{
  "num_hidden_layers": 14,
  "experts_per_token": 4,
  "d_expert": 32,
  "d_shared_expert": 128,
  "moe_layers": [0, 1, 2, 3, 4, 5, 6, 7, 8, 9, 10, 11, 12, 13],
  "router_score": "softmax",
  "balance_loss": 0.00574,
  "router_logit_norm": 2.0,
  "vocab_size": 8192,
  "learning_rate": 0.0107,
  "batch_tokens": 131072,
  "train_tokens": 530200000,
  "max_steps": 4046
}
Below are experts of layer 9 (counted from 0) of a mixture-of-experts language model. Rows are named router (the router's row for the expert), gate (a neuron's input weights, with its number), up (a neuron's input weights, with its number) and show model dimensions 0-159. Each number is 128 + 32 x the weight over its row's rms, rounded and kept within 0 to 255. Numbers have three digits each.
After each expert's rows: a language model's description of what the expert responds to. This comes from a sample of Wikipedia text that the model never trained on.

# expert 61
router:127082082128134140134099116084169135180171097084134200090138086077050147144123092108153130135183179175140106153103168138087129079168078138079078092080157163182111145155131103152147113170045180096074188156157148113111133103139181106145112127144100110173114101176084136085111148136127131125110183147152140119102139174161147174149105140122083145145126113099088103182117081146124125152136154120182149124137120128088203093086120118131129090138183125189124116141068098148124148124125105
gate0:111115127171131157156144159117135130154044065102092149101151103141132147152183124155131136155062118098155133130120114092097095098179071104125102111126112121117094066108077144173058152116155093137154101153142144142126126125083115135105126098122119165100113125091144141147168136134133166140150155099118134136122125108195104066123190096112185158167099197126150153124183093167105150087130126138177127101129113132177173156094095085099076119125125195021144107122172225167139156116096119
up0:139071124162155113126206094075106133093208126148147167131100114114120130090124097107170065135159166165109149138100159182154174142082147093100151116174127156120151152091155157118205110136126123171114104101082116132133065138156096084076107071181125107075100093154128092127080130124095172097149094137222123108088147140119130208156136134099096145178111086067119140166112145153107089144106119121142157129139168116173090171167146205130130092134132123151152114106144068155122125136130102
It responds to: Table row pipes. Pipe characters starting table rows after a line break, plus succession-box words like Preceded by and Succeeded by.

# expert 2
router:187158141142068127101093104096094114122176141118151179119126123122172101089117115160163128186138152109083105126143175144113189101170058119145093099097093138072142082124115101122046096105074193124103155120180102126115109109111144079119144085164125105174177097193141156079146181180163125161171113144170168164129123144139188125097167141174084043140159094121119098152169139165120149151179164118158119118133123114102118127127128109138151121143119094165136170162070070144155112113173101
gate1:094190076147103131146147135081177157123158094116135129101079162174162136124120153120101099135061132088106138187183096176108116102155108122096105073126076108149146114109139135139157173110161105145109193131031155087144137108122157140138115110120125114123127106115136099143096199146166116114164107109147180116077151137134192128030135107185184152131139112116198194152148157135095185069151110096128098169193111088103199119123110112153089135112166138094139111120152124086128148130141134
up1:125090132114113158160082147129095135169088122151153088207109105113095106127088077177150155113168147094190164094125108102091156152114146141095160152141166151143115090174097106148085105146113130142126086156233116127124125119143142142186104154183166101115167165165084158140135029159113162123144200106154093153120187120130079111127134169100106140126088115116156060112141091143190123172105123118114106081056161117160076146113150132095160121127103123114107149165068110132132093111114182
It responds to: List conjunctions, separators. Coordinating words and commas joining list items, especially names or places, such as and, &, including, while, alongside.

# expert 19
router:175084157109127158087097069135087136128189114083157074086085111128120091075114046069150066153093140141139086096134158190138108086128150094129123132135080150121149165165147139080185117165120123144108153150156160099097112123143112207151180131108136159106157134142122134089140161166112091134175152186123181121123115134152194134151128114084143072147121134060099083090122112120147109114100125194090137141129124143117118163172125093097188085134159103160147132138075174106094174090158172
gate0:087119154145138128222132106124139082157097097155096153135177126145140167115080121129149088118096159152113124115124123066116170117159019116105098123093130124148116154160079138158157078138132143134100106119147174126175174126156180105147161120155146114168132149115136058157143089189186176097113155175143086088177146157062130121067044208104148124128135113119074071114173121108083159193129123158146118109115152111123161114141081116163107162076100141116154121136105146158111123121133115
up0:120102087225107156068173129090145164113143159083093149108164138135121103113079120157160150155130109116137092059157087140173104164164137153106091097123176096101082077122194160094107126100109131149137117123090152092095138080067105125147078150120123112120162105118146177100105194141142138192099084108137132160043115115118145069123111127133085148179148156150167133136167122149170111080201141140146149141168109065162155132117111126107107172183156130165094181118190153117150125161118126
It responds to: Function words in speech. Auxiliaries, pronouns and function words in quoted speech and plot narration, e.g. I did(n't), does, you, whether, to.

# expert 38
router:146172095136065169148124097051068125167197141119142175149112124127107170114163170100185088162085131101106164176120113151092148135106141101046084083077104124116126115156160122176062126095119121120139075095140146184136092082126159093113162053199088167141134174115115145118144131156143146170137136130176156140140145122090085057133165094121114117075129114100148133146168165178153152094192150121103148142147133093124157163154155112105180134167093102158119138150098119141120124112176088
gate1:157106142171135077132183083166205101104155163145122099135161109149150137163105140115129120132178156106172169107183164142159102153084112129152066112119111145132112160095116113158133107115076116109117123104108098147149108131104087106097173198073101191076092151045120143147111106118153104109139155152091086076138097145166082095093109109193115109215117118103100091072159109103109205155139091180142085122155088108122137083146128119116098144066121143160111193143148158140086127117152163
up1:165153115164066139144168157140152108112100141144092074190107103133133162175148154172118112154181110093073122172153109091094119117144166115134125079067121137077115163105120154135084131152099112108139137102104071112135164137162095111120111146081187161175102164123113086112171167153155137181164137159092124123095089132170124091125110083150172146136067065164145167120162093141078185123123091215147140161135072114140151123109078097153134121135111147109127118195141069170092056085115156
It responds to: Place-name commas. Commas and in/within linking a city to its state, county or country, such as Omaha, Nebraska or Evanston, Illinois.

# expert 20
router:175164137101107154106090159069112099096116089104109160099142164178091193121096140093196164135151116105093082166115135182120149122142088102114093085100111152103147102181127119137158115084085145127141082137166119121152102107169154212174116070176083133128107109171148095075136148158125123128179157118122132170093162177108120074133198191153092104066170110100133124119179105132135142156152125112115190120095111115144109119096110106110201101159119084125068158164090145119118171143181104
gate0:149100110167117122078158114155158188128167104163078063143122133122088135165118125104130138106148156106100132161166073173136130147124153097146061128171132071145073140093129087167134139093092078109155093116133178134155109140135173134090147149162072168164124116153113095163114175196132160093141183086196128151107142148145127106110101130214160167118121088163156130182089150130065134084108101136081109122164116113186101107166156128161140188118137121157113097108093105058044115111119128
up0:088108096131122142130079176097122176141135124213176141083136117114075180155141148140159176107079131127144089163144186143108095163133086157182079136129122131098151139102140131150097131145174117142116115128187127116091194109161117126155117119122111124108125179115154089147062080147111081091175163125123120157109187075111159144158095169130151089139118163095128189121116138088140077112107111100082113067098233125156086088108066155115125134115149143138107090100111097094205113162167150
It responds to: Table cell separators. Pipes, semicolons, bullets and dashes separating cells or fields in tables and schedules, like stadium; city; | result.

# expert 32
router:151164152112103148080040100094109100146143174185129157122097159096059202120129118154200118173133162127104096102098092158110097070182134131102067112079128120090136135130174101150124166094063176146108155181157139182173112125136148055113101140143078122160118136093121126123107113143120139193101136103162120154181064068115141105092169113127109075099092095119158108148126161104126168167154122114091146156168155141076136062160150141143154114158134131154166156167106115142151107113142093
gate0:120163137130126169078112116138122149152134147173111112142070141063120114077157135182102164177117118118160116139097082104133129120107118142187153178125141081148166127084094028069149124150136116204164114150144188101087169160123110148081078125099147132127129114160101091102119113133183093108149137086152153121140163118130100180112113097141164139127067078161078088122103110115136081096063134122078172150149206099125117110099122120120171101153150172189175124164143162118124058179131112
up0:153120146112143049090117171083136109121108111138109077073103165174135135105165123106093149148168098096079163200213112113186077080160162142085128124156119199096113135079158149129101092136215126084129102152140111082188101110117108174107175128107114124049150115135124125130079178194149116145141136138168131092111169119135110096152116151135122119133131121167131154172136178115169162142158084111112129095128178114098125156095082167197181097134152126146123128117105075126146097114088124
It responds to: Taxonomic citation punctuation. Commas, of, by, born and = in species authorities, genus descriptions, bibliographies and biography lists, e.g. Miller, 1986.